python train.py --n_layer=9 --d_model=160 --n_experts=24 --experts_per_token=1 --d_expert=224 --d_shared_expert=0 --activation="swiglu" --moe_layers=[3, 4, 5, 6, 7, 8] --router_score="sigmoid" --normalize_top_k=false --routed_scale=2.0 --balance_loss=0.000265 --balance_bias=true --router_noise=0.05 --scale_expert_input=true --init_std_router=0.0269 --lr_router=0.000337 --vocab_size=11745 --norm="rmsnorm" --norm_eps=1e-05 --tie_embeddings=false --optimizer="soap_variant" --lr=0.00569 --beta1=0.95 --beta2=0.95 --grad_clip=2.0 --batch_tokens=32768 --seq_len=768 --train_tokens=256000000 --steps=7813 --dataset="wikipedia_en"
Below are experts of layer 4 (counted from 0) of a mixture-of-experts language model. Rows are named router (the router's row for the expert), down (a neuron's output weights, with its number) and show model dimensions 0-159. Each number is 500 + 25 x the weight over its row's rms, rounded and kept within 0 to 999. Numbers have three digits each.
After each expert's rows: a language model's description of what the expert responds to. This comes from a sample of Wikipedia text that the model never trained on.

# expert 13
router:489481487472540517453508504513493482530463479567477466515519539532510481498479466503510509524511537488468518515519480516542490497517478511516518479499467524535494513472500546470496547520513522500498518484482468537493476496492484514475519482442474461451504500502534485484505516498495546464499521483485512512488484481544505548460498436469460500505532491545505504509468453489526529522488521532475501545484487499512498474524529497511480543505492482523485466549514483505519502544492461
down0:495518478567484545505495503486483546498516449468493515520502481496472511515512498500525566500496495487484474502525560538470521480474510518513483539516511502535494502522493522490489471502489476499520461459497450492514479475454477482471468552552494484499512508516486455557490539526476510482484483503530507500486496466505502501439489501518495463506489493550511459469476475506496526532488504469502452539506483524483475476499489475521473508529484540468496501522553481484502510478496526
down1:505528523472510493512460540476486526502511560549480525498456495486522494544473521526523534477523481489509522481477557485496529557515495499475510460501480508491472490482466462519512524477520527556496497519503513494460533509506483481511530512526521482528506512523486529490512485486496504460517491488468494539440470522482507479546500521518495545532500510479520527498497496512493502484485502536469479467529478531498476530506462446495492541456476538542474457497520465499514502474529522
down2:542456509498482547498520509506468478472423486515497507551469472517475505456500519495501522495494466503517476449507520503482531488497472472496516525491470483486478447554484511434518512522480490516482505501509488518494477468523482483522460524512509472496555505505497501484553545550504572533521484476488513455494504484513538482512476501503494520505495519510542514541475501498487486541474475549525491508521484499481482458482479482486528497501521476478508511501505517500492497550479485
down3:511452519504518518472487465455528537468487509489524518462533551497483509485518542527475512578465475492508567501482490505505475481492467531508417471515535484499481492521497501530503484524479503502546515506485515460479499520515522511525504517519514527528505521503482524525494475516491484482519488485508479494546484528513451512523477498507507538514493517479481504497543487499523496472510500472477517484475545534471519509520514519535542498508514505479464505473447486458516503512458542
down4:448530494482514527487560534504499467511498480550539503530524523494525506474469495478481506470464494462461533527493491511502518504532494508532515486526508471514509483514520535521493496509532504489485522494487497532500511512514460480536482491481516509465543503501563474489509495518496508479502467499495469524442465548512530506453479477518482507495481520452451532536481506465485498504562526479502493474533480446487499473504512491515510468516533471531506471483527542506492536484483452
down5:490492496501508463508475491533444524478503542466471487497544483555434493502559498476498517500464494510514461537509468489500506461514488499532489494515484492480485503538521468477488519527504488517525487489481468517490489484443502517453534500500503458499507485509508505498532477508524479528584536477507485467478487448505472465458508521491481464471481520509529508474538477503487478509493500496481519488508457459492519480481480490458460492473496510482506468486471499486517470478456540
down6:509523510506535545498486497510481462494428516509477504477476477514480428533510487505534515506479508533535509473471518488469537475517511461493506495543461521490480497526472495492500506504519531495528524466520503525474480504461491529526482506458491525509538521510517490513489465507493479501551509550513475540527512483467475579515538521481544513506478504521509541530497497512498477526471459506502517514525499462514492446515506506485474520488533513493459506452530462488487482493520519
down7:471470539482497505501515499519457478480494510524562522516508522467495462553509484445504487485493485471538500500523481486485518500491480484496510547477475489537500505488498485509502468499489544484522515495526512516485517508480501485473505475551482504522506506513522513527502506538506482521473530511507545487494466475494523503498561480510463497478545469504456476518483523499476475517486533502519478539517465504494518455504454477535539485479504526538532521529526459469578486464490554
down8:497571471475490516505459501478511516530515529506493462476495501482507521515522478517505478502509518492493460473468529544483498494462516480490509493469551498535538509581512480508502502503517461497463466467542501470537494506487499476496482557467495476524532486465480494496497460479515484497469527498496496492524488537431499541510536494514492480475492522469506519480516519482511498468537549487526485486519553541503486493476469475519503480488503512487512502508504494445450460482478511
Capital-letter abbreviations

# expert 4
router:512458491491544493435552515498484507514476469529470517497512521511481505542488491537504502536512515495491534569507485513498508505509475520537516492487489489494505474476513529452538508511499509499502514457470487527527461536466488522485509466494480474484494524494514501482487524511518564460474527501471491540481474476518523511424467450452461482551504466507493485509465495460499528534497487504500492502479457507498496490505541521535466520482468487495482517516505487535520476518492478
down4:507465535516506515464514478476461526501526468487448458514472485496460499464506506514544499539546487547531445482485513515445518508542497507504478495520486498524524489463479494480499497529490495461497494521505525502490506525447525517494524496504539450540506452438488509516512499561497499492509509531526555478481470491487494497503510467476487534484467514463531465513518475521520492521496486513461522513510527484507498497475502515483491522528507488495467521528478472544461462476519513
down5:523504484495479508485458494514493496495523525486524510461477478478457509486536511460491519465498536452483556514483476495504509502510506493518507486465500487510486499504504455481494469498478474487475457499545510485475496491459464516502486461501510518468479518492514472474493463509524454485522542511518484549443494510461495486490482540540457536495506448531481472527510552508465485540495524510512483472526526492443521525458532451510483452482514503460515537480511484527514480496497504
down6:459458452507461540477460521503470493514532469518506501508529498488510510542512496490517478514446480506484502519503453481513529494508503504476475511482504498518466501491502525507507514512453538507505512517478480516500493496520500547488473457515491513486488473476518496513520486468474471452508535504486528502491475449565513523529565475473536498464476455463489522506535449474494515540519476547503528479537508511530509485532505539490514528514529504491516500531473524472514558508522499
down7:462463465510505524481531552467480542544509499541534473501535480492499518473579530513530512479502544503507527507512518482519528511469460484546505514464541498483481489488521503483488464517468497454503498462527491519510465541490468484517524534529488476526456484454526569479495507496481477507526504487525502508502513493498500505534536487532490514437471543491538531485505509504489477541516516506516523538508487553515504516474514463496486502494494474488508480495487502490495501522513489
down8:477529488513535512515523480506474494528504512496519527512510528502555482516476530483472451462453491486512498492512500491498523500505523522521490532464531502501489505535555492470460501490498510451484513525520494536484477503506488491509518453493486567492497498495452503531467430504477494498444467504502493466501491495492511495490476483484520482517541487484476467484539468504508452458509531508513497467467528465503489485502523529548502551512488506489445487507556534516518536450501498
down9:519528494508477485449460512478540510482487520474538499557473480459539500515481505534524501446475503529524460522499500512515490514509512499463485474562449520462463493493479495505486466495492448539491478504541507510528506485497466509507472462504469510484502486514530484482509514510498491498506492510458534484533497516509485521523484511500514473475520494490474488516547471506487504489489448488515435535510442536537460523523477485492536496503508509489535551529512531502483477493550513
down10:484476481475509467503504495511548483522477509500459509492492493490488461531484501510485526463489494468509501521463481494467486550475537522471526499490534502502545484503570486492501500500526553546487482466536488473450487533519512467482481508513499485517465526469491488512494449500472459544528514481497558474461484531477497509490522509522496505506493520533474511506489513453525519470499475476482518511484515517506568496493440523508487537499519497516497457501507457519542527511484545
down11:492476503446513505526457529513508507517540501488502489539510461473492503505545532497511477512530515476502513522517477513474528529580477469500507470490485498509496537500521533568526484477543475499511487511496486515464443485496491464489490496481500521517495486479505515502496532460464548506567462498496524483547506519513496519496489487500505527511493513453482485554521510528505511506435545492500491477527505497479530519489497476490476468494488538443532484512515491450497491487474475
down12:465511484486475512526492467476490497513457522502477551507534537458479492501488520518479534465515523471507480489476446520498564469502457484522490484518468530461496476516475481492509495525533529506507539478490466469480499488473487493485533523490501519521513550507503472514502489522498482453525504514469531490531488473448498494444495480503471486534534483496474525452480529525507465544508442460498501484477475489493537476511562516507488516483505508480503525514501489447482520501473515
Prepositions

# expert 21
router:500485512474526487481527511488478443493484483542474475530512523526507479513475472540512509504518512484486510542554474526502468501507491485544522479503470522528499519514495527500510511536490512496510515482478490544497468539488486497506521514477496476502497494502542511509508525517518534458440534471502494543468449481550494510472480499450459470542533479538549493488492496482493514558462508510492498529455504467482479490524522488533467529475502511503491478517511485547504444543501468
down4:500477468495506513528517494479492531525449513507518475469494498467529475500484487472507514466504505494465497526499519463536464504508502522465476531517473489523542548443546495509551499530544515483551493503470528473511481487538543490492502469472493468502545513525487489492461502511548511533510502505443489492508464484525511495504495427476492470471498482500508534500504442478484496545504506488506515527532471499521526511506534489466512516496501495557543477544514492473486489496486514
down5:498519482516482483474484458541422461549528520514496514503485467513515549510481492538477471516503451512516478475521498475506479468481552497467497479523526497507501474514544522491553515522487460480528479473499504506496487504501521491516474538516444472455500497525531474532477509487519544516476472466525510513479490586555525513500515495459517487518516505528510490499515496546509502496483506480531480479481514542507524497473475495525481473500540480512524522532495499503484510519517498
down6:497505484483468548475513523476530441474534495493539476488474533493505482512486444500505485484485502500480466523493488522506537512529495477509531503545514532509469533509503519531522457517489497494500513504503481538475497517493448498536501503491479501496472497503547499481473517483478544504458490528509497511479458490536559520537539529506530489501504476531513476510512541473472461497523509484513541493546526504527496485526531483560485496512562528505468492488476547478470452484473500
down7:510477494517530487493541504518536524528485508463499510470527523512518499483491497523538490507543548489527464485476528514506528500496513464499475507518494471479461501519464485450525508552553481511475498469461510507454509517487470504457530498498487498470479486498481478461477489500519517497473524502500493537478491498498501553522495524544547466430453510495555507514537478493527495476509528483481431522524548502537513512492471469502498481497505501491516516530531501512443496514509500
down8:497493507506500477454544525494536493517515493453501531506503500553484499489494503496457512517527449490498536508552499483494519459467495487451498514485454462516517495457491474474493500560527525530499492518496454503480514453468508467478531487489492513510521494484489525499510489506507490514441489536434464509477503505528524501510464504562527520518507453488525520500493537534484525517476578484477488508528491531508485488515505467501519478506490505498521472502480490463538470512524480
down9:525482477541430503506494489499488506518529523496542520479495539437495544511480506498476520498521542480471495546506492509493486513525471500502465524473524563523538499491505481526496499476508468502498497527511506508498506514470492487544484475513471498513552497516515494496459524510547448523466467525487484508513508543502495497455508516486508551531495449495503554461480544539520499526491478545496504516552510489489494505526496496476505484514524483505491488503479488530556516467544528
down10:481519500464501492473554554439503474466533451490502530507454430498510512530510486506544495466484507474515507517526507501473478505488480512492545528501485482479501497500519524489516503486535500538422524499482498520512532519504472484512529478508486499513497529511508496485443531528478520498469497530508531470466492470488518504498530504485498503512509521534537489505414478553487515516474469522511506516531486466523491489521532486515485492530485474525516506461537492491459505471522491
down11:508484478519484528483518502484507490494559499532501548483482542516479471551478509519489499509479509481467449515471514540452528459511555428500515528484496524493518481477456467506507514517529501507522478505475548470531511473509487492523498470492505471522468482496512550505523543517477531538485486450505524505537485515512469505467521474489483476536528530501489462514503532495497469552528473449476534483499509520485487481467527497505496495530506499468527485481486526532496506518514518
down12:530527509509498523486516472498462549470464493511513527557528484528522522547509516486471510522496480518533486463516483499441470486521511461502495508436512510431515509504520503461530544509482520508511480475505497478527512514534471481491540518511476470521457504471454523504492469509489524478449521504486489476467459487475503503502469499466498509519454502527536462476495482481497503477500530467529521522479482494472507505537531481495513452519538522459526464491487479466500500477502517
Name glosses, parentheses

# expert 8
router:502480503441549497453507509507488500516501464507461497495515507526484496516488480528502505515548520496483538507550468537491480474539524480521534486481497515497534495453506520487519537520507519538511515475481489507513478519501498499483498497463491463483495490508544480516498554490509537467488518465502498552465484473517515556438472458462470501517500466515554482514495446434493517508477475518509516513485443474485522496541507508511463528492521511499464502492517496507520474525495474
down13:493483541495539494472483475544510465524500491461504465546460491489477500490472489537510455487538531474532556512497503473475507482529487535505523525485515490528477533503520432527500504510493466488497530511514580520480507458520510461534517534505519504465452522475481491486517488498504505501553489457506484460482490520554475500486475485498512511491507463507545514488506504485498525469474481543502516478517466498484521518475505486516552515486490489481463480462488474478465494510490522
down14:490494510504526521501483488466499494533514503525512511510534561505436536452486514497539460521475489544518481515493508490542486473517496482451504456460510514504531548503530523517512533491481492519506483487556455509481493479504492479491514501454471517465525496500473486507487482513511519464527505491474484469488473564492507517524496509511500475516505564474525470470519500490523539532526545472542513476496514485490483512504580481504455478485479496500525500503508511533461514478489503
down15:485490503484484510457446501519507482490501447481479428515527479510490519511520454520462516472527504469509461470496485531522493483484496498499489474514523502482488516494526516518467458539526462544519493486528476512506504505505520495455525501435484496538485486503518483520512531521489532503574543485497469482487510518490498495504491541489489483475494533492512549489508497448485483488506500447500469457502518482500521494493463444498516456488465482526547521490497506491485437490483486
down16:476500516468507533533493492517497505445466529514459509519491483530530505473501499499481498485475547484551536472492496531490502502501498542456509501533502518468423480507488525524550504504507444533473474506531510479547485517542477482480512538537516518528453521502505500463458518483545502477536479494462533531511473553478447541475505511433497492504539491508527517505479497450489474519523489508483508512521503492519496525491490504479503500505492476506510494485468484510498495512530510
down17:520526496512511498482476485463493508499501537535478516538493486495509518517508455506444477476498484531482507499514537504501503491461550505501524489497510518526503487467529520457486506550519492512530526488512520453472513529452521502462485487515502498469508491480495462518540461529515533522486503489531534530474492508496468500507509477473528461509485533493513524539531477425451507472477536500499501506497480481517459511498544543504542539518512478519516516481432493530531520502449472
down18:485509539536451472487524506479494494486473452529542499479458516500470466462462453460520528480536521491547536542487499523509520501489538499479495520471473510546501476516500511504482477544493478502530536498492529564491520536491478506506492471516517511483488483498511481456512521487524519504492457512491527508527513492509504505518507508466502472443514482507483484546475511428528478514489511539505499484518467516505498494468511498493478490527483521517525432536507455464489502486529511
down19:513508505511514481447527511509530544519546492476458523520528473543455518524522485469497467460485519496438504495521476483494444498518552504470526504480496525488471478482518481525454490468437527518465499558532482482460502514531517506466456504501514510513521482454486491500509510508521467536520506501501466489482484506507521497479494503498510526503523496492473491478465506518460484526450488507524526480490516538489473507485468531465494474480508509453478531532448518488504500492477520
down20:540489472501444495526501525513510544498489501516534511490491497540498465478521546485442483479519512514481533460481529513475518527517537493490448481475515463513486479478496569509519465507503472501487508488487509452525513495560468521494489568505506516525513518499512518482497487509515470494525487499507548504506471531492496552551503509513493516527490509499506489496481471486507481513503522472492481490470483478485509529478504506500527504511571554529564468531514516528506496520457490
down21:528501514481523496536507519547503495515531516487480476500426538494513524532475538499515488453514481510523498500514545509470542508501513517517502500565530499503495511509528480537475525499513498523487549497474501503503503536506503485463520477511505462485516466487512525514502552477454490477468505524508481461461481474479462481529505555504504462440478526490504475503528487514500518538518526491522494453478493441540525496521506489542527461520515480496477476523467519520506479490480540
Determiners and possessives

# expert 19
router:508495506452542515481503543512487498501485471535455494519527513527490501520498471531546504516539513492469534525550467523514498487501493540517517521507458519498502488466481520479505517506524522527519526468478476531487448530480491515490521488481475451458509502506538487494530533504525554477490514485505495530503482464529507550486454460493477489527530451540524487504484485480499541543457503511463501517456492502513491465524535492507486550512534499506503496542489462522499466524525485
down0:537519523476532454532495471527502487482525460423493519498490519514498509507474535525490508525473445490483494506449485508497482500538506473491503488539499437492517493497483495472514482457478505496498521501520513506544509508482500511524499511465511521459477487459526478519521499499494540461479502489467493484476529458506493484507500532533462484452486511456474482523488507483496508496501509509508493519503449481512489533468573422503508492501499463531491540520508497464501546515470521
down1:547450456519502525471469501461480468535490497500486484447475514466489511509524499529505509481487523500508523447517471481452515500504500488481523475507471462533517520505510537558513547463520508484497521500495504509485520461533486490521505490491518503486486531495495478487496525520467542543494491503501509490517523517517510558486515482477569467489510490497505482494519476542491546440457496527524479499498565523461524502513456514486507491498513517518520552503477501530468527526500522
down2:491488503468503496536476515493503488465489520528498496477516486477510516515505524465515502530490486503499478497504532522511488487536486485574502472529490538482462511466448525465471482498494485533529436518466524503540502509498459500488493512495539467517506510498516534506448445458542500527477501466501508520483467574473492553504491506544496498461472517547467537477530479538547495538516513528494538518505511503519502505514495481520525478489499497474484551502491485514501518471479508
down3:494527539499484528463505474509495458514512474512516512522532459527493505525489492516463485573524513535528491513530546492546540458523492509468466486477491479479496519521524522490535484516531495483496498479522478499474517484490515479494498524549482462528512499474474450498485527474539494548512488515522471528529474464509474525489475439512480502496510453518498535463556497476488535451482493502511508498497504477517525475542507526525465535522489547490507505517507522545489496484510520
down4:493512535491479516501493473427499455505491482506492506495488515471512516524478532507551511531479464500524471501515506501519476523505468484498550516490516525484453488504521486513523546565541469534511500492500518487521544530468507460511518510530515470481477530514485490511507490477481513541503522494466495522514479542491501486515459482463498473533499491466506488465520496497489519466497497500520456471503463471518474463499467447461487525541456511529485490464500545502509465503555465
down5:516502511504545517480487476465496484511569507480460503536493506478481471488493505498471509554494499480482517492511546457446468520519506508520512487455508473516481526498500503510518481474541456565569510505510475486498501498467494471510514509489488505515498497510477502449531492497478510487482493526508454508523515515501545484507473545536474512426496480479539447451495519510494490533516538498511518509468504530506522510502510462517500484505492493464538475463524501505487461501448503
down6:550472493533470496481520525537495466497512540492504476507513517491486500506476493442501490487484476482496490487483509525526422493485452492466476498519504523500482464482508493512518452523504498514475567530515454496468501501475471505499540513485483545462541476482517505445493518495527511498509530502524527506510527522508505497520506492505486492513504428504460465484469507474534491499517471530488488515513503469487517526491546508509494579513500452525512512498532489524503529516515560
down7:489450461527534480499525518487516498482500521486506512482510513476528493499486480516499471512504504502507494494457496514471490543526483496529489483555509471500501473452517513509499510462548477499464521534520543531534498523508490531505521485524493520496467489509521476490523489537489492522466490510515522503520535488513520480514498489546450527515449472465478455524487508535464549527442515500464503513503515518525454470513512525432460537495479493478538465534494502524468473474534532
down8:528510473485500518495514444548504527539515504456462481511533487474480508477471543511510480482545537497477492519476493469485495455463493493515486461487513514441489488480538495498491468477481552498501547475540476490518487486475525486518492455466510503504448488497502492517491497516476518521520456505488507502527473511456518506518521512501515494495504473509485482504469474459482528510487502518478508520512446510522548453475497486554509499523539520487576501533502507464467480525487474
Year and range digits

# expert 1
router:477494463467529505458516522509491490503493497525464454485536531522494528500452481525518496522510526502460493554536486524489502484498514486529519507460486521488503483497495528481531513536516518504513493498479487525506491533497504496481551494468497470450529516501529522476508577517522524470483502463492474533454478464515510507478488472470479454511540468506564488513491471481522538531479486543502497520467442491500482489546502478504481520471494508524476488540514481528505503532492454
down4:465530471484465486524522443519506506509487506462466473521530540507499509484529516494477462510527512505499464488516521490425481579509544527466470493517504487528476442474541504491505521492484516495488474513524504492488514535468518504507505493517494478492521512478474532487489491536493485480490505452536539515487495522482512489523500506510512525450516526512486497499503489519503518464484498466492518467452455515488474531536552477467519506525494521537524482513446481523490518458502455
down5:522527480539512516499548518506510488525502494495473565525479480537491533459507527490497538475535489521508503510489521497530500486483471511496463538461512467495490494492488483464451495531487509518474512489526517507488463494509488451550461485488497507509555508505486492512494519453483518511457475476486532496503489525470530504519528472464475520538495536478512513528492433468521505446495504506476538464543486466468480515520533503489522514511506520501454531520433488466483500506506512
down6:523474516480549463550545532474521556533494504508551541554520505472471448529508528499533476478500509517504535525481493515493482468499487547506490493492495485497545530511494514482499474490529529538483485503480502515506464479491504534482484534509512547511533514493498510497521469495499532515482498490467483508503545470555504470475471448506501475489475494493484522450505509502474490530468547497511482525465469483513488504534555514522489488484488493484489514489505469510519456561497520
down7:511497517504501494490471518486527522516470496517469532489508530498461490498487519536501506498493505514456490490505447512524518508507506526535521491477506481473544483543521484470485523487543516543492492479503567518449496482499540519464523544486511507519446487491524550511518473492474486489509513498480482487477471501480470483508532472511501509505483475543445516505487493525481496524515488519494489474525489465436515517481502555461502497451505517460467520509445460523561472463522497
down8:469499460519474528515453438500491486532504468512507484503484507496497495548479498496470493499509467550479469472522499488503502570487541513515517487490538526538496483511514530505476490491504488519500536535489474451518538491519517517494507499481534501508514511531495477507508477485500479499516515545529457517489464483461570500546490491509470469543492508471473522510498469474456521514509524482502483522479490498506499538547477460458475489489519542458482497520503526527505459522553520
down9:513509495501473476503474514454467529496501487523509464501467489515521492508558499514516461497468519530518481501483473484513525493452487474489535521545499475484477483527496497488438483579521456468489464478538517500506472497477523486483486522544469497511539503482502499507528475501499539504502499477513476509527489499539486521486523505466492539502530495493475459458476485497469508500502519515485464499488430440487475519488488462488453491465497514528467506504478484565479482499470488
down10:486502545505508524505497493532542509491477475475485472449545501459515526503474488518489477504488484498516485510517478523485527470483482489472515473552465475502472508470454497483485472554475525542521504472483492490515463507490499435531558494474503517531475469486518495459460519487550502531526526503476491514515542489485481511508505454479492508516484499469499527487519494464483505494478482521482471446476476519520511446498511528532480534470489534492491528474518464522498461516552519
down11:513469498492479492520475520499498508556504523517529521477467528496489560460515495525454494478497505480487483522504528455524514510485515482485490460479488511478494524487480511526493516462506472500504511443499534500501483493503482491553525495529514512537515465488547486458507520542518460480466489451516468482518543513519509488477536446518496521485483469524507448525474499509514476504494531498482530499534522433470490509477552533538491492547478518460489513526467497499472543500505498
down12:497513514542518538516501524526491534506484475459464410483510525481493477485507500506514527526541493522459512498498494491536518493474501486475541489514489510490474489504519489511512438530484480476489508462486524475509478536488468471451541514469461500491481464458511468526514476480523522470517451483472544508510509526524489523498531510501497490470522555511475492462483536500504473513453496516467519531486532500538479503491493505489513497479464498539514487522533483528470463447483509
Subject pronouns

# expert 5
router:508496513482544480445516514519482494485479466525455492518500501523511502531506496517534535513515529467490540523525476502498476473511462519537521517470473486496476495470502540454507520515502545530499518493445498519504478488478477488498497453461473471474503506483520545498484538511493523484486514475451473548477471466557527516472483476458454471556525478512503486510492469440497542519470503516498492534496494490510498496514508495516472509470492486500501503533510483538520445517522460
down17:513543473500497498485499480473527536536519472553462552538519500516489505546491541519461504458533537455500500470515504525524503489480448487515506552502568526509493522463509509465488497520505466470527521495476475492481516534443503487470489464486489506504545536526491534523524512517497550515476501502512511511472536485519491513488457492491529531509524472535479460529542488514501514451518504504481486495501503537493484489507484499504469487467447473483494515499496505470517530530487510
down18:530499476502513493531519454486520481502514498486473496496491449534444481464519527467436511502481561538485496475489468490487518531530476527520528483497515487526517491455493558503508492506506471466506492532477512477488490543490519488475466522452536531481482502512514499509545518504463480487455471457506506483529527487500509498508483537524477479506491503510520488492489521497532516529456489529524519514495487512464528562482479524455478466515532479534481495512487519543497478513540459
down19:548444463492466519498518491521501514519501496456474483490489496524503511478521483485506482521539581474516516508540507480483515545480496480487499537511529455513470479526514524491524549481471489496532521502445514485481526494450510480496488471468500509518510475498538484505519487545501517506498455500503507493532478512503523522481462480503563523461503560459478522500485534533506553511511526488499507486521484521494488450503483514506475494481480550469524482540502488490517489545487493
down20:457470479530499507526534501509502460494518503491478519546493537524472463500515481454528476521521501527534482479499483481517497472472479482498505462512502511493509545486450516501506523511480506505500509505460504536441517493483528518468516522501483516474516474471460480480441466526513506516521452456494497471532518510485528496462525515514493540538532509532536528543527479556485513459489508503491497503501514531511508520477453511541451494460510474536502464517478474466510525517524484
down21:479509513484529506499477514486505495559469566526504511467519480477525519472525512511498470532555524455523497474523482456570530505507499509519535502508478483497509496516548491526500539532520501484511536504523524504526497491499564523510490498512481462470497486537502520499489521560508476490531536496462537519473494498492461544499523509502496492491481516461471521485506520474507499510468548482520534487512551484534504544498532520493489513472472455545512495512500519518530506471466505
down22:506455499480450467532492517511513479487496501509553503463495465507438505512508517490482504515519496481484497526533497522474488509524534458484465496505433510516508442497496523522527498496472504509484481495541531489490432467561475501528473527539511482521499527522518511492518491522508529496521541543498493466524499474482467509509482530508524476491503479510493526518503506533481503463462514517482497526476473499457537500473481483490529504474499524474464482484475458527563529452489499
down23:465501478528503525512435473533496497542521532444506523552503500492536464486473521500503491517546512490478496531494523488465507516528540482480466537516501546495530494480499506500521492505464516521501530471552486491524516487487446493503507493490483492487486468494516487491498461502534490506492503442474495502500500509498540489487484480465526532489526495528479455465542450500490516487510494512523503522499554505539502481440509508502485549459550514452476502461505490497542480499507474
down24:530537484444522503438513477494524491486534465484477552487512461480457459478527507505477475519462497545491490490524464467504478469482539478511508535473523502505480503491529515512514496522512502514509504514488473495523496533454544487502483511528519515514517483555515478488481467482540487509516485501504482507493517538506515482532521516518521512493491531522494490532482474521520485473484537499506482507451504470483493508519550497544499514535497473449499498469527496519503536581440521
down25:485491508532514513463458463479489494504488456528517509534510480504535415543527481498522519518521508517521511493472497482497489491483492498496494473526499554489533519522484446509526528513523509504432570481475515497490480483492546515470502450505506485534466510512487499507478510537480530463485495495493525461522503440499498498499463491544492471509530458514474484482465478444505519499465477490531525514484512496495535520477489500480477500518464525514500463512496511532517477533472509
Linking prepositions

# expert 15
router:501498503467514500470542501498495511508468470528494510522516526515481505515491489506502528516538544466466533546538471531493496498533510513516543486501456494506517494468492548483539539508511527522508493508490491532492464500507532523507523475486483455463494496526523497489517515481495539446476529472491504594479489497573500550450489478482489469530542476529527487516479465476508521529467485545505485510448475478487495485535500497511488537497522512508491501524519462497511495497497500
down0:522437510469515486517520495465492508458504534498525550475520518481529466476518474519516500467497525461488493481499483514495522488520519504480478465523516524484514461496478511508474488477503497502515504475504568535487484527489548517534500521493465493491497502499545492512485529493484456515536521494459431493519467490482485527521491517494520480489478513535490526563489487494477482489485444532479470478539497481465510505511503532475562498467510562512473513477475488544527533492511484
down1:505502463474496531481459473469479485543469508509530485515460509545536501513492529543483480499473503480490472475487489490486487511470509501498488525501519539511541520504518511496501518488496466481507487503508551465475453516517490461495452462515518490531476474465467518500533505528537513495493515495507505570496531527490534496518520480546532539424493459442502520493505513482455518520456514499501537468485476505455526482543509490497519469467499514493533496500485486524489526474514520
down2:521510569523522485497484466526539496518514478491509458477522424488469457455509494494567492499488492517504520531513527512485516538463509488477488515500476468544472475486510521517528484489535504540537509482497527520503485497535490435508485538505453511479525522519458523499516532507485485495485499503485491487486502485556511491492500472530521513505457481470502528485492486535476520537536495495494457493485493461517529501524507463491535481513476465501482517483511559509507483512464535
down3:482526435493536534475511513503498486507494508532482460496482512562523483476486502507499515478463478501490528521483519488603467471493518504485484451484481516501543510465486517484503556483540518525509519499524515505443494452499518520536512510488484448480467484517498504495510505515515503501469446508536524469535497523471499488494516487487491489508479532492477509542487530494484482518485516510486480477534489509532503517466492525526460515473503514503497483439528508500534533450508500
down4:471538449502443493458506473514467546534494552510477467523525474457474541535477561481485494510497520506495502503541483502515516510518506538461523507529509538525481473497487496488475457509544546500525495484521481503489467500462480531491492501522538515485496454504556498481494470482488518505536499562515469505500511480492518547508532495480500480506525501481473513482506477450486508566482487522492513555522510498493509503500475488500494529482533506484506541523489489496510507546509496
down5:527496490454463462512489505516542506488503563564513471550520486501463532502484460484501499473490513470531524457502507509513483497459502513520501470536418512477517511507535518510521559507527501514474493499528512500498503497499505505487484516506477518480497493534460514489510483506492500443439477510461490525522506469494463546494501489478492534494561483485470515470522522549491511461515535492527497515482522510542504504479501467497487525497532534501549513463512503476489507519488511
down6:504468519494502491514519489465502500510474506447508505479491496517526500478493533477520497454464481537486500580480482483452525487465476551459508542475496508511481480458471467495519481483494490532498495519463540490494526485506509530470509492484507533552533475516511466517485527512464500483477493499529483477467531544494505541507482499531506481519532449535473477474516454469538504537490485509470548510499529508482478482541539479485512498505509506555520510498500501465504509456478473
down7:521500498446501533485502525475518492489530482467505535491493509530496472491544520503472492481474493493489498473577475496446498495461504533486503521487464499499486497547503456495478495522498487502479460506514491499531452506525509531508521497546527486516472485521534453555525467499501519477535497544470508502487469467496501518509480495492545500487512474506520489541457462511496443479464483494471516507499507464448533521514482507524518464456520500507480577501505517500473496521520508
down8:498491506484503463504508508531500482535433528497484551530511479506517547516532523548512510517533544539542530527530530503471498528479523494481500544525508487545508487496525506505480470498491509488449536511518465494445473496513498480496529480481527484544505460498472511463475499500479530521497481513528517471473464488545496529464476507485510489533500489554555543500525516473478515495516506497496511468499511545491522567516493505498506491526523472543464497534507528505507501523494495
Statistic digits